python train.py --num_hidden_layers=10 --hidden_size=128 --n_experts=8 --experts_per_token=1 --d_expert=304 --d_shared_expert=0 --hidden_act="swiglu" --moe_layers=[3, 4, 5, 6, 7, 8, 9] --router_score="softmax" --normalize_top_k=false --routed_scale=1.0 --balance_loss=0.00227 --balance_bias=false --init_std_router=0.0142 --lr_router=0.000709 --num_attention_heads=4 --num_key_value_heads=1 --head_dim=32 --vocab_size=7550 --norm="rmsnorm" --norm_place="pre" --norm_eps=1e-06 --positions="rope" --rope_theta=10000.0 --rope_fraction=1.0 --qk_norm=true --attn_scale=0.177 --tie_word_embeddings=false --parallel_block=false --init="normal" --init_std_qkv=0.0366 --init_std_o=0.00818 --init_std_up=0.0366 --init_std_down=0.00409 --optimizer="muon_variant" --learning_rate=0.0119 --lr_mult_down=3.0 --beta1=0.95 --lr_head=0.00872 --warmup_steps=50 --schedule="wsd" --decay_fraction=0.401 --decay_shape="linear" --final_lr_fraction=0.0 --batch_tokens=32768 --max_seq_len=1024 --doc_mask=true --train_tokens=245000000 --max_steps=7477 --dataset="wikipedia_en"
Below are experts of layer 6 (counted from 0) of a mixture-of-experts language model. Rows are named router (the router's row for the expert), gate (a neuron's input weights, with its number), up (a neuron's input weights, with its number), down (a neuron's output weights, with its number) and show model dimensions 64-127. Each number is 128 + 32 x the weight over its row's rms, rounded and kept within 0 to 255.
Before each expert's rows: "raises" lists some tokens whose logits its average output raises strongly, later layers aside; "comes after" lists some tokens at least twice as common just before its tokens as in all text. This comes from a sample of Wikipedia text that the model never trained on. Tokens count by the router's weight.

# expert 4
raises: " R", " D", " B", "\n", " C", " S"
comes after: "\n", ".", ")", "==", " ==", " ="
router [ 95  70 133  80 107 112 120 137 107 124 167 114 178 150  93 106 148 140 181 114  56 109 112  95 177 134 134 158  85  91  95 108 180 126 114 137 165 110 112 129 175 155 148 120 125 117 142  93 118 108 104 101 106 122 121  91  95 102 114 144 182 131 141 133]
gate0 [146 132  61 123  67 137 144 172 164 168  75 141 166 104  74  94 181 144 131  59  97 143 126 128  80 129 151 154  96 101 118 106  89 150 186 147 155  94 105 143 175 122 141 119 101 166  97 111 133 134 108  90 124  92  79 171  76 153 142 158 157 108 107 125]
up0 [144 182 151 131 127 120 107 124 108 142 170 123 127 133 140 128 144 127 129 157  92 123 105 175 113  78 108 199 138  98 150 101 185 123 103 120 157  90 149  65 107 114 157  72 146 143 114 120 179 111 126 157 123 144 188 113 134 177 158  90  62 100  97 134]
down0 [140 122  84  94 109 138 117 182 144 149 135 120 105 141 159  71 142 153 100 108 154  72 132 166 103 146 143 116 128 122 188  87 116  69 163 115 119 105 150  94 115 127 131 142 114  85 135 108  96 136 163 121 142 168 103 149 106 149  83 180 147 154 145  87]
gate1 [224 130 115 168 128 128 119  89 111 151 114 134 109 129 120 107 110  88 120 128  84 152 102 189 144 104 108  84  89 132 125 124 136 116 114 140 148 157 104 190  85 148 119 172 144 151 125  65 121 146 152 173 133  80 191 128 117 174  69 149 189 132  76  90]
up1 [ 60 103 107  88 216 117 136 122 108 128 127 111 105 106 120 122 115 166 149 129 148  96 168  90 117 171 133 153 118 174 145 166 134 161 109  95  63  66 147 135 139 130 149 147 157 197 138  94 149 107 143 139 124 134  90 146 150 120 175 152 124 119 163 131]
down1 [121  82 155 111 131 135 151  92  68 117 108  75  93 168  75 125  89 101 118 113 139 184 182  80 117 107 135 124 150 145 105 132 137 158 149 127 121  71 131  58  72  83 129 182 110 142 185 135 142 115 140 122  75 118 102 145  96  80 140 177 155 115 133  98]
gate2 [132  46 110 161 131 148 178 148 127 145 124 161 164 131 129 121 146 113 130  93  59 103 166  88 132 121 128 136 143 125 158  81 144 145 149 125 131 111  74 148 207 154 128 110  90 113 142  99 126 158  84  88  75  96  93 115 170 102 106  60 145 110  75  95]
up2 [146  59  94 178 147  95 120 137  80  84 111 147 156 113 118 163 189 108  87 108  62 132 124 130 127 185  99 206 193 115 149 187 151 141 194  97 112  94  47 131 150 141 146 183 145 157 139 153 124 146 121  86 105 155  78 136 216 131 142 102 140 144 125 107]
down2 [104 168 156 140  79  98 120 111 178 131 165 109 142 138 119 110 128 136 179  64 117 118 174  59 147 119 144 122 122 125  83 197  86 109 143  51 161 129 161 146  98  96 112 119 140 125 137 133  91 157 140 119 133  85 171 113 142 124 167  77 116 135 102 127]
gate3 [140 139 116  81 110 130 136 148 110  79 164 100 172 128 163 157  84 114 131  66 170 132 195 125  85 150 153 122 112  79 145 141 140 146 135 152  72 138  57 108 110 152  76  98  92  77 118  97 169 132 160 153 145 111 210 103 147 139 124 181 134  68  84 200]
up3 [107 125  78 135  69 132 102 144 117  98 179 145 105 117  63  80 137  96  79 159 139  76  62 126 165 122  98  96 105 100 131 118 174  41 109 143 149 153 100 128 125 123 178 110 194 144 140 150 194  75 128 108  99 112 124 122 144 148 189  87 144 181 130  93]
down3 [128 159  97 166 116 108 126 123 176 166 196 126 134  94 154  88 109  99 102 150 114  85 126 113 125 107 135 103 186 175  68  96 158 123  82 179 145 146 194 102 118 131 190  54 149 125 141 176 111 172 154 108 154 135 130 131 166 103 120 153 121 153 130 132]
gate4 [131  67 129 110  81 129 166 131 119 153 143 112 109 185  92  75 108 106 152  61 167 122 133 148 108 101 133 100  97 140  88 151 136 111 104 101  85  16 110  87 137 174 143 118 190 132 101 140 200 108  98 119 157 124 133 129 162 171  85  85 124 154 159  85]
up4 [126 165 127  88 140 135 100 110 149 116 148 147  94  90 127 192  62 130 124  70 159 140 193 159 113 141  84  77 130 111 108 120 177 142 135  92 127 147 148 147 137  76  76 136 171 149 136 131 193 182 124 194  73 100 111  94 133 124 122 142 156 157 122 136]
down4 [118 112 162  73 128 109 135 113 145 146 113 115 164  88 121 120 146 105 140 143 140 134 159 173 130 186 158 154 136  96 156  91 216  93 172 173 123 126 161 121  94 136 151 153 120 127 122 115 156 182 130 173 139 110 169 125 130 113 160  75 141 188 164 190]
gate5 [199 161 155 132 133 123  91 119 146 152 108 136 184 137 164 163 134 127 121 129 138 169 145 128 118 134 137  86 105 187 170  65 134 154 151 212 145 174 145 177 110 143 179  96 134 115 127 112 114 174 205 159 198 143 203 123  82 107 138 136 141  97 154 195]
up5 [ 89 118 116 118 184 147 199  77 118 191 172 137 157  73 122 115 112 129 163 105 130 176  69 119  66  90 124 110 153 156  84 105 142 118  93  96 148 135 142 134 138 121 128 100 178 175 181 105 113 147 113 175 192 167 113 169 136  91 138  95 124 134 169 105]
down5 [135  98  98 115  90 122 219  86 133 124 119 122 172 115 160  78 108 160 131 120 148 131  88 125 156 122  67 127 114 144 121 151  79 109  65 111 156 196 145 120 181 142 142  96 105 106  71 132  92 154 137 124 178 159 122  93 177 160 114 174 140 115 132 115]
gate6 [124  71  79 108 163 164 101 137 148 132 109 110 103 138 158 146 121 120 126 143 182 140 130 171 122  59 125 141 152 129 130 128  98 176 105 145 129  87 131 105 126  89 110 166 152 194  93  41 115  37 144  91  90 158  97  98 145 169  66 141 133 141 137 166]
up6 [ 96 142  83 191 194 129 123 114 141 142 172 149 151 152 146 131  87 149 127  86  86 142 176 171 117  93 148 162 144  95 114 143 143 159 126 180 130 154 159  66 116 151 121 176 141 117  91  92 145  72 136 129 110 131 166 125 149 173  93 128 161 110 172 114]
down6 [140 125 141 152 178 109 121 144 115 148 223 138 152 123 126 150 192 133 121 138 129  73 142 175 101 108 102 138  89  89 147 105  63 109 105 173 159 135 112  87 117 163  93 111 122 158 139 143 133 110 178 127 187 180  99 116 164 147 175 172 114 107 167 136]
gate7 [ 61 154 149  73 143 110 137 109 123 124 118 113 100 126 159  84 106 143 184  87 124 124 142 144  36  97  71  79 165 163 130  92 134  87 139 121 151 188 128 145 163  96 155 166 169 113 146 146 121 136 102 119 132 129 127 165  71  82 143 140 151 135 157 183]
up7 [164 145 151  94 169 118 147 156 143 114 137 193 120 123 138 109  79 101  70 114 106  98  59 122  99  88  78 123 167 158 144  86 142 155 154 106  85 114 117 138 145 128 151 142 122 129 175  89  67 129 127 201  47  82 126  91 153 136  59 130 144  95 128 193]
down7 [118 100 105 130 135  76 118  59 102  99  84 150 162 170  88 138 162 144 108 174  76 101 143 139 162  97 133 102 100 105  72  79 126 184 162 165 181 129 132 146  77 130 100 107 112 105 140 133 194 102 161 165  85 105 157 101  98 137 118 125 129 145  98 122]
gate8 [163 188 147  75 114 121 113 136 184 199 125 169 179 119 158 147 160 112 195 139 116 197 130 175 172 115 133 123 148 144 145 121 178 124 136  77 125 109 102 117 149 107 143 189 163 100 122 159 150 108 150 124  99 103 108  85  50 177 103 138 203 110 159 147]
up8 [ 96 153 137 177 161 145 136 119 169  90 105 162  56 139 105 152 176 144 192 112 159  55 152 141 111 165 169 107  53 118  98 169 111 155 130 124 131 135 126 179 205 151  95 113  92 135 151 135 122  84 135  99 108 178 176 176 115 117 121  88  70 122  92 140]
down8 [135 109 197 115 178 106 153 145 113 128 169  92 107 147 164 154 161 132 119  83 141 120 136 119 159  89 132 148  60 174 192 162 107 118 116  93  99 158 125 134 176 117 123 143 154 123 100 140 119  91 147 125 126 132 128 170  72 188 102 179 164 114 167 125]
gate9 [149 145 132 201  87 143 160  82  25 131  65 144 148 146 103 135 140 174 147  95  76 156 142 135 148 104 110  96 171 123 148  75 172 141 168 165 151 109  83 174 166  63 138 181  99  82 110  74 104  99 117 200 105 142 137 115 142  75 125 110 157  74  98 133]
up9 [185 109 119 159 121 104 155 151  81 142 107 153 153 117 190 155 142 111 107 170 129 131 129 110  88  92 158 109 156 102 177 111  94 135  96 117  96 100  95 122 165 121 158 117 158 105  88 123 222 138 128 109 175  99 157 112  95 168 108 139 109 178 103 108]
down9 [107 110 109 194 116 175 127 145 140 124 169 175 101 154 115 166 137 112  75 160 132 151 122 142 136 198 146  74 240 143 192 169  86  87 149  98 154  67 103 202 125 152 105 125 180 158 110 114 133 176 222 135  86 125 145 132  91 151 141 116 114 127 138 205]
gate10 [136  84 136 150  78 107 115 126 124 173 117 144  99 120  81 114 155 158 134 139 107 157 197 106 138  66 112 104 148  81 134 119 124 102 111 151 109 124 117 117  60 144 146 138 158 129 159 189 174  63 126  98  94 141 164 109 166 118 110 195 116 108 119 175]
up10 [141 124 138 155 191 137 151  89 121  99 128 173 149 127 132 122  89 100 123 103 164  90 113 140  88 137 166 151 136 118  73 101 111 121 130 137 122 142  82  76 143  67  59  67 126 120  87  63 197 149 128 126 132 116 164 109  91 133  78 121 125 125 147 103]
down10 [152 200  98 133 108 123 178 118 145 134  91 145 160 119  99 161 132 135 163  89 166  86 154 145 123 115 134 132 181 195 171 113 126 129 133 140 160 145 135 145 151  87  87 102 125  87 136 125 119  65  90 115 184 135 107 115  76 123 154 161 113 152 123 146]
gate11 [ 91  81 156 178  90 167 165 156 128 117 122 126 142 107  75  68  86 127 182  85 106 125 124 145 116 114 121  80 112 116 146 121  95 128 134  64 122 130  66 167 121 106 201 138 133 107 113 154 121  85  87 118 156 166  93 119 153 112 155  93 136  98 130  96]
up11 [166 129 153 104 126 129 149 126  80 150 145 156  73 159 156 171 112 165  86 171 126 140 127  97 121 158 169 161 137  83 141 128 148 107 141 130 163 140 188  90  96 167 138 161 141 124 152 119 115 177 160 159  77  91 118 123  96 143 103 190 143 171 158 160]
down11 [ 91 146 125 185 135 156 130 129 105 137 107 160 155 132 145 108  71 141 141  61 116 151 111 193  84 125 120  72  78 120  81 107 138 171 108 121 122 166  77  61 110  81 124 100  86 161  62 168  89 106 124 113 120  81 127 110 139 135 142 118 151 158 131 109]
gate12 [ 82  60 110  99 113 148 127 181 182 168 140  92 106 148 132  56  72 109 172  95 154  91 119 151  61  99  92 135 148 132 120  97  96 132  37  99 116 105 101 138  98 115  93 192 133 139  73 112 135 119 145 154 118 132  70 118  56 157 161 156  93 114 153  81]
up12 [125 149 134 110 164 144 118 149 148 123  90 151  93 122 137 130 168 107 146 104 139 210 123 172  87 200 121 119  77 103 107 156 158 164 160 177 119 101 111 205 133 110 120 104  92 162 126 145 155 149 121  72 105  91 147 106 114 143  71  85  82 117 112 111]
down12 [ 99 118 181 136 187 145  81 129 133  95 170 132  88 157 130  57 138  82  79  71 162 170 165  99 116 135  75 147 151 117 140 129 194 118  82  86  97 139  67  90  61 105  76 164  98 102 168  94 155 138 156 127 116 125 116 155 135 106 118 134 126 115 155 111]
gate13 [113 133 103 172 186 158 126 140  91 187 102 141 103 170 108 145  68 153 130 115 107 219 159 203 171 180  61 144 159 145 154  68 128 150 120 121 121  74  99 108 110  99  93 104 160  98 139 109 131 157 133 113 137 134  74 132 141 160 131 102 177 111 115 105]
up13 [136  87  87 109 194 128 134 105 166 133  97  91 145 142 137 157 154  89 158 103  98 121 129 172 111 122 125 149 165  87  97 124 110 161  85 129  89 131  81 115  36 223 101 115 191 139 148 129 142  91 137  93 146 113  99 133 102 127 160  67 147 144  86 104]
down13 [111 143 112 139 100 128 107  84  76 166 151 115 133  52 150 119 149 143  91 138 173 115  63 140 179 176  86  93 102  79 133 105 106 107 146 141 137  82 135 114  83  77 180 151 175  59 159 191 108 143 100 158 112 113  91 127 116 115  60 159 127 117 148  98]
gate14 [167 138  96 108 143 102 124 164 109 220  87 113 142 109 116  88 155 102 176 117 134 160 128  95 168 133 152 112 152 133 181 170 143 108 105 122 118 147 141 111 169 125  94 102  95 137 117 125  78 151 100  91 141 152 136  92 126 135 156 173  95  76 153 136]
up14 [ 98 152 183 138 144 205 140 158 106 129 121 145  86 133  99 131 144 120 192 114 103 198  91 165 106 105 151 174  89  87 164 138 160 109 111 110  73 167 121 168  90 115 146 119 120 169 116 114 125 123 160 126  90 152 103  91  41 160 148 168  59 118 135 109]
down14 [156 156 129 153  80 147 116 139 145 108 109  53 117 181 152 137 175  56 197  85 136 116  83 192 156 116 139 124  69 136  84 123 144 148 108 134 173 152  73 137  86  95 109 133 110 134 158 140 134  99 160  89 125 181 163  94 131 152 140 101 132 135 105 130]
gate15 [ 88 113 168 141 140 154 106 158 114  81 101 129 107 108 173 129 190  79 150 106 105 118 126 139 107 127 122  67 133 125 158  87 143 121 181 129 113 143  77  77 178 110 153 121 151 100 118 141 171 102  78 170  86  86 108 148  85 119 114  86 155 117 174 125]
up15 [ 82  97 131 135 160 150 117  92  89  99 135  84  76 100 150 105 177 105 138 102 126 125 132  96 167  99 140 118 123 110 188 113 159  88 108  55 172 132 125 107 112 136  87  53  80 113 119 118 169 144  94 205 164 162  93 163  96 117 146  80 109 139 138  97]
down15 [136 145 102 125 156 173 109 147 176  95 133 187 131 157 134 144  94 155 152 113 137 130 136 182 164 177  96 130 150 143 111 177 139 173 104  89 133 115 123 107 153 162 101 133 141  98 124 150 123 116 110 156  88 148  85 135  65 112 145 119 122 108  73 130]
gate16 [ 61 152 124 161 185 115 135 134 116 134 152 178 116 131 115 181  93 159 130 148 194 126 123 188 120 140 105  90  87 147 101 152 123 117 143 102 146 133  94 154 170 103 175 176 144 114 173 112  57 120 134 162 129 111 137 106 117 165 100  55 123 108 131 155]
up16 [134 101 173 131 111 103 129  97 139 146 130 190 191 107 149 158 125 150 153 140 168 153  86 192 111 144  93 165 165 168 151 171 154  89 162 115 158 142 157 184  92 134 141 150 128 124 126  81  60 129 146  80 110 124 137  81  37 140  86 161 143 172 134 110]
down16 [ 85  77 129  57 177  42 121 108 150 129 151 136 138 113 138 136  95 120 141 149 105  75 133 121 132 116 138  65 154 110 152 135 131 165 191 124 155 120 179  84  95 100  82 143  99 132  52  74  78  99 173  98 143 124 131  78 106 150 129 175 155 125 166  99]
gate17 [138 109 131 168 163  91 100 191 180 116 138 148 120 109  59 165 109 133 154 129 125 129 159  89 189  91  68 158 151  74 107 157 127 151 110 105 110 144 136 104 172 124 114 129 110  92  97 129 107 118 153  88  74 123 170 121  99 155 102 121 157  86 127 135]
up17 [149 177 155 151 173 135 149 133 127  83 130 137 167  81 147 137 160 140 142 156 167 165 129 129  90 174 197  72 104  92 150 134  79 146 136 132  90 147 178 113  99  79  63 124 141 122 139 127 109 192 105 127 128  62 115 139 112  11 193 140 143 141 151  89]
down17 [185 111 121 103 118 113 125 138 131 145 125 180 113  74 108 151 111 153 115 126 145 135 121 142 156 128 109 110 112  88 161 187  56 139  85  55 122 162 156 131 173  99 100  88  73 149 106  97  93  84 140 119 142 137 117 110 158 136 163 156 103 102 127 155]
gate18 [107  99  91 148  82 115  99 134 121 102  96 151 131 104 183 204 136  45 116 151 130 142 197 104 129  95 117 120 185  58 150 170 184 102 105 168 138 105 130  93 149 128 122 131 132 121 166 147 115 142 168 107 124 147 102 146 116 103 113 205 161 170 168  93]
up18 [101 155 167 159 129 140 152  78  75 149 120  82  95 183 155 111 138 120 166 178 101 119 144 147 162 130 136 147 190 161 104 148 135  88 100 121 154 113 143 152  53 119 151 186 138  94  90 148 101 143 131  76 144 105 154 127  94 145 115 146  96  88 156 119]
down18 [116 105 106 165  73 135 142 116 164 137 102 161 167 154  86 145 127 111 123 151 193 127  90 161 167 116  88 126  91 108 177  82 126 109 179 109 120 128 202  79 135  62 122 147 185 123  95 148 104 177 125 135 108 134  70 183 140 133  92 183  94 130 189 150]
gate19 [101 129 107  90 152 113  89 106 122 209  80  98 163 134 132 114  91 184 119  93  86  74 194 108 154 112 219 139 133 138  96 119 133 108 188 123 153 109  49 152 153 126 117  95 124 155 100 126 126 109 135 119 137 143 115  86  35 126 147 171 152 132 132 109]
up19 [144  95  99 162  56 101 158 154 118 140  83 147 179  96 141 159  91 148 112 122  81 122 130  98 161 120 117 168 135 167 141 120  97 124 113 173 138  98 154 123  82 112 103 101  67 103  54 131 128 153  90 109 141 176  93 148 192  65 189 137 121  31 136 135]
down19 [ 85 124 135  70 168 116 207 124  87  91 100 113  55  92 131 103 164 168  60  75 172 186 135 119 106 165 147 179 130 109 158  75 107 169 125 175  82  85 149 143 118 139 136 171  98 179 194 174 138 139 111 197 106 137 113  65 118 141 113 143 132 147 129 171]
gate20 [177 171 120 121 164  93 177 113 158 151 175 106 128 160 145  79 161 152 106 116 132  90 226 172 100 181 159 136 116 184 136 111  88 145 162 119  83 115 142 125 165  83  74 133 134 129  89 108 189 129 131 151 158 142  78  87 103 179 124 193 145 100  99 106]
up20 [ 97 140 114  97  73  98 130 113 151 139 162 192 163 122  65 127 106 159  87 127 102 194 133  78 123 128 124 164 105 134 194 166 147 126 130 202 158 157  90 119 114 164 132 120  58 170  48 146 127  49 150  80 125 133 156 109 111 165 111 122  94 111 108 113]
down20 [163 142  92 121 152 166 101 118 153 136 106 161 113 154 139 132  85 150  75 118  71  80 120 115  76 105 112 132 175 156 186 149 142 138 168 107  48 104 114 130 118  98 145 131 187 144 127 140 156 149  56  87 108 137  80 124 123 112 104  83 113  92 151 117]
gate21 [137 132 117 163 132 114 143 105 146 134 135 185 121 101  97 115  93 152 153 108 128 154 204 156  98  99 112 135 134 141  94 137 126 143 110 103 178 148   8 163 171 124 187 126 136 177  85 120 145  71 151 150 144 139 187 162  66 140 135 157  84 176 152 169]
up21 [142 162 126 149  69  63  82 104 139 140  89 160 125 164  66 146  88 131 137 127 139 122 126 144 152  98 117 167 105 137  83 146 122 159 137 110 156 156 115 129 115 150 126 135  69 191 131  67 111 125 126  94 145 122 101 119  84 138 124 146 115  77 115 101]
down21 [132  81  67 175 153 150  90 180 155 133 161 121 139  90 121 131 181 155  96 132 125 117 167 157 134 139 126 129 188 108  72  83 183 165  93 148 142 119 158 142 165 154 110 156 165 161 190 130 135 117 128 100 152 125 111  99 150  77  77 134 117 160 105  54]
gate22 [ 94 163 113 160 139 103 132 144 119 155  93 117 152 135 133  99 188 136 123  89  69 108 137 136 117 173 164 155 129 170 117 120 137  93 153 114  90 134 109 136 145 129  67 175 136  84  93 143 108 146 122  94 164 137 139  86 139 126 122 139 148  89 123 110]
up22 [113 117 162 130 142 169  68 162 114  46 129 102 138 139 153 100  94 137 117 145 166 126 126 112 110 128 175 185 114 150  93 141 140 146 131  97  81 172 120 134 124 161  93 143 194 171  91 140 101 154 121  74 140 133 117  93  78 127 115  75 120  66 149 109]
down22 [163  95  98 153 121 222 137 139 145  87 103 146 133 120 139 106  63 183  85 138 142 136 154 111 141 148 132 167 137 147 146 140 152 139 132 131 133 158 127 123 107 125 115 159 108  85 137 170 125  93  87 130  93 164 151 151  81 120 148 105 111 106 137 112]
gate23 [ 61 125 143 123  98 112  89 108 146 102  69 147 167 146 122 133  90  77 131 147 117 181 118 153 153  78 115  92  76  99 134 125 110 104 126 100 158 181 103 156 134 162  65 129 105  80 108 137 119 108  86 159 113  98 148 186  85 152 167 137  93 115 147  83]
up23 [121 114 114 168  89 186 164 154 156 185  63 113 104 159 147 238 123 169 116 194 190 124 143 186 198  79 135 134 133 100 163 154 134  72  99 140 149 117 192 143 140 141 123 152 160 117 101 115 155 113  81 127 114 110 127 154 151 160 159 140 139 174 122 122]
down23 [ 48 128 114 136  73 163 124  82 156 110  97 139  78 147   3 172  85 117 104 104 117 137  99 154 150 155 139 107 101  92 135 102 133 133 101 107 184 127 100  74 139 154 118 105 126  95 165 140 134 124  84  98 158 189 119  98  90  65  85 145 156 114 203 120]
gate24 [147 114 180 146 211  81 182 169 118 163  42 127 193 104 178 117 117 128 137 149 130 127 166  97  91  86 138 185 156 153  78 130 147 154  78 145 100 137 140 120 119 156 152 159 114 149  93 180 113 142 132 163 129 110 116 142 104 156 123 116 122 126 136 114]
up24 [181 106 182 140 162 174 175  97 122 126 115 136  98 135 166 122 197 141 100  86 126 116 212 159  87 112 128  86 123 135  79 137  58 158 141 148 140 161  99 170 147 197 113 181 154 121  72 176 129 142 157 115 145  94 197 134 136 167  83 154 101 163 129 146]
down24 [134 152 136  79  72 129 137 143 170 168  99 151  82  72  97 137 159 120 138 149 170 146 118  98 138 145 112 177  85 165 143 128  67 106  91  94 161 136  53 175 125 138  93 181 119 138 169 119 152 102 172 129 140  96 127 214  84 126 135 123 129  73 150 117]
gate25 [148  93 157  80 130  96  98 119  99 105 122  84 137  70  63 109 144  40 170  91 133 167 104 151  60 126 115 151 131 165 142 152 164 153 123 155 109 130  92 133  78 128 167 123 123 194 118 103 116 117 190 148 122 155 172 102 140 186 114  73 146  88 167 143]
up25 [ 98 149 130  64 126 147  90 110 107 179 165 114 142  71  87  88  99 102 150 224 114 195 134 149  89 100 148 144 106 109 120 181  71 164  84  98 170 137 139 123 162 122 132  87  76 154 152 136 123 153 151 116 155 119 150 170 114 142 110 121 164 133 155 143]
down25 [144  87  77 153 117  91 118 149 141 158 114 119 118 144 117 105  48 158 180 134 146 133 111  79 103  92 133 143 107 133 113 115 123 159  79 123 155 104 175 105 148 125 186 135 135  56 170 109 159 125 123 196 160  83 122 104 110 132 104 167 122 187 119 163]
gate26 [164 107 115 143 101 135  82 126 115 180 110 156 152 155  86 104 143 185 135 135 107 144 149 144  85 146 156 124  74 141 131 169  83 135 128 162 142 108  36 125  97 162 130 163 122 134  94 148 185  82 152  55 149 128  80  71  86 110  97 151 121  77  94  84]
up26 [139 147 102 101 173 120 144 122  88 106 168  88 101  70 120 139 117 149 125 131 138 101 128 125 165 151 110 110 107 122 131 124 167 112 103  94 110 104 141 127 181 118 156 110 162 166 170  91 125  88 195 128  84  71 223 141 144 132 137 109 114 100 151 184]
down26 [ 85 112 145  86 109 128 143  98  89 200 156 137 135 168 117  99 103 139 157  51 154 118 135 136 115 150 164 115 120 161 139 104 119 113 169 107 172 165 131 114 150 124 167  31 159 106  97 101 142 100 143 142 168 135 103  99 114  76 131 116 133 134 101 142]
gate27 [161 133  91 179 129 156 169 138 146 177 155 108 125  91 105 168 101 170 128 158 140 119 140 181 166  67 133 186 118 145 122 180 177  66 138 180 143 112  73 134 132  88 106 137 115  70 148 134 109 115 100 132 148 120  75 154 168 122 151 110 121 124 126 147]
up27 [132 157  75  78 105 109 149 205 161 146 156 133 130 142 134 141  55 144 151 185 125 150 133 130 117 137  96  58 134 169 141 142 123 144 136 162 144 215 132 165 127 144  86 155 171 132 145 174  76  94 142  86 117 161  85 152 111  53 133  91 118 148 135 188]
down27 [ 64  92  98 113 147 131 127 150 152 202 119 111 169 127 100 140 117 111 140 156 136  99 162 102 137 122  99 164 108 188 125 120  91 134 144 135 146 176 130 133 119 151  97 172 114 192 113 130 159 151 157 120 168 121 152  92 114 116 137 155 108  73 113 161]
gate28 [ 83 123  97 149 108 201  97 142 107 166 130 133  91 126  87 114 140 111 121 177  94 124 160 127 158 163  97 112 136 157 141 153 152  99 181 141 154  72 115 141 101 117 155 148 156 170 130  63  72 178  74 133 198 188 164 141 131 159  85 160  73 160 128 139]
up28 [ 70 139 167 107  84 142  67 153 121 133  62 128 115 130 114 115 132 100 102 141 139 108 107 117 144 129 130  58 176  87 106 135 179 114 111 164 128 114  87 113 201 114 162 157 208  91 147  78 107 159  89 154 188 108  97 141 112 101 134  75 145  94 104 125]
down28 [106 156 105 170  86 172 151 145 130 138 108 126 152 140  89 124 152  72  82 124 178 100 116  79 150 109 183 127 120  88  85 127 133 148 131 121  95 137 118 117 196 103  77 146  95 106 135 145 132 105 116 116 185 158  72 111 169  60 130  98 142  67 103  90]
gate29 [157  82 127  90 177  50 136 136  98  93 105 152 144 113 141 128 168 145 152 158  89  91 163 183 135 138 115 192 122 184 149 140 214 102 153 108 117 133  50 113 172 165 105  90 108 133 109  49  96 140 136 139 147 128 118 120  69 115 144 171 150 140  55 103]
up29 [ 86 147 120  96 125 134 131 156 137 108 124  94 109  99 124 133  79  89 106  73 164  98 129  94  64  88 157 102 126  61 144 141 139 112 159 160 147 148 121 192  58 142 197 132 129 170 143  86 164 137 158 135 121 163 146 201 112  96 179 174 129 206 152 156]
down29 [116  81 109 122 113  98 112 102 101 164 106 106  95 102 154 109 184 161  97  89  94 106 129 158  79 140 111 107 161 121 127  84 110 143  33 165  82 160 142  88 162 123  85 157  77 155 124 173 123 134 167  75 147  72 163 107 137 172  79 169 103  97 120 138]
gate30 [113 109  99 123 155  66 112 101 138 137 161 118 111 102 138 117 166 120 172 148 126 106 104 152 112 100 191 174 120 120 123 182  63 135 153 138 106 191 115 100 171 153 103 171  70 161 178  65 102 110 119  76 173  85 131 120 148 109  75 147 153 128 201 110]
up30 [127 140 144  94 149 165 103  87 104 103 169 107 161 139 113 114 109 102 129 114 137 106  81 119  70 129 142 120 117 126 102 166 132 119 119 170  99 108  87 122  75 122 128 135  37 141 140 117 128 113 168 113 153 124 121 120 145 165 146 123 118 188 138 130]
down30 [115 149 194  53 146 127 132 106 191 118 162 158  92 100 127  98 131 150 106 124 178 168 123 188 109 126 129 101 117  97  83 119 139 138 116 138  67  86  88 137 118 179 109 160 130 194 130 130 135 132 143 180 131 134 190 129 133 135  96  91 152 105 196 169]
gate31 [112 120  78 113  86 124 155  48 172 125 161 121  79 153 168 205 122 140  87  95 106  92 106 180 133 104 175  89 142  84 121 200 133 135 157 110  82 120 102  88 178 163 131 196 124 108 156 106  83 124  99 101 116 191 137 103 109 120 143 174 125 124 102 131]
up31 [123 186 138 127 142 180  90 154  72 104 116 119 175  98 130 111 175 157 125 131 158 157 142 143 140 117  73 106 143 176 117 124 118 160  60  93 173 158 126 152 125 126 147 133 165 190 131 181 112  87 190 201 131 135 130 165 120 110  84 166  65 144 141 105]
down31 [166 108 165 113 164 108 143 130 145  93  96 114 124 201 123 136 119 166  82 110  98 121 101 103 139 158 128 127 131 150 102 154 101 130  80 194 115 114 134 114 157 118 132 148 125 186  69 160  92 167 162  75 120 140 129 148 152 115 178 139 205 184 179 110]
gate32 [ 90  87 136 130 160 116  97 168 132 108 139 204 136 112 156 120  89 180 176 173 107 165 161 144  72 130 159 112 107 142  88 151 122 159 186 146  95 142 107  76 158  96 112 153 150  93 153  90  99 143 171 139 127 124 112 161 173 139 117 147 154 123 187 152]
up32 [105 147  69 156 173 192  86  88  76 148 106 141 165 187 156  82 109 118 121 155 135  91 105 170 159  71 105 118 128  86  85 158 122 105 117 155 139 142 111 155  96 112 135 140 149 150  96 108 121 133 164 119  95 166 114 170 107 145 150 135 143 145 126 116]
down32 [134  85 126  67 158 116 139 131 123 161 152 112 135 120 120 111 105 174 130 138 150 138 116 124 129  61 187 159 142 122 137  92  62 107  66 194 139 140 102 181 155 134  96 150 140 145 130 154 185 111 134 147 105 133 160 126 127 199 100 202  63 133 122 122]
gate33 [151 122  89 102 184 112 104 118 152 188 167  87 111  81 111 137 111 192 169 145  69 122 128 187 141 156 122 134  83 116  91  85 148 158 182 146 124  49 105 115 130 147 131 122 154 170 114 150 101  88 107 160 163 117 146 156 145 116  77 177 124 112  68 137]
up33 [ 69  54 112 171 112 183 115 121 161 205 158 137 135 102 153 136  86  96 123 124 158 131 110 183 154 104 147 158  78 115 140 153 130 103 171  79 150  98 135 132 168 127 177  97 138 166 145 195 127 115 118 106 119 116 128  49 220 136 205 141 169 216 154 108]
down33 [ 83 163 135 138 135 185 123 140 107 147 121 149 141 129 114 175 124  72 156 105 136 123 125 138  99  97 136 177 158 132 121 152  91 119  93 119 210 176 176 158 148  86 145 101 141 120  98 109 101 125  90  98 129  87 108 162  93 133 186  87 142 160 166 101]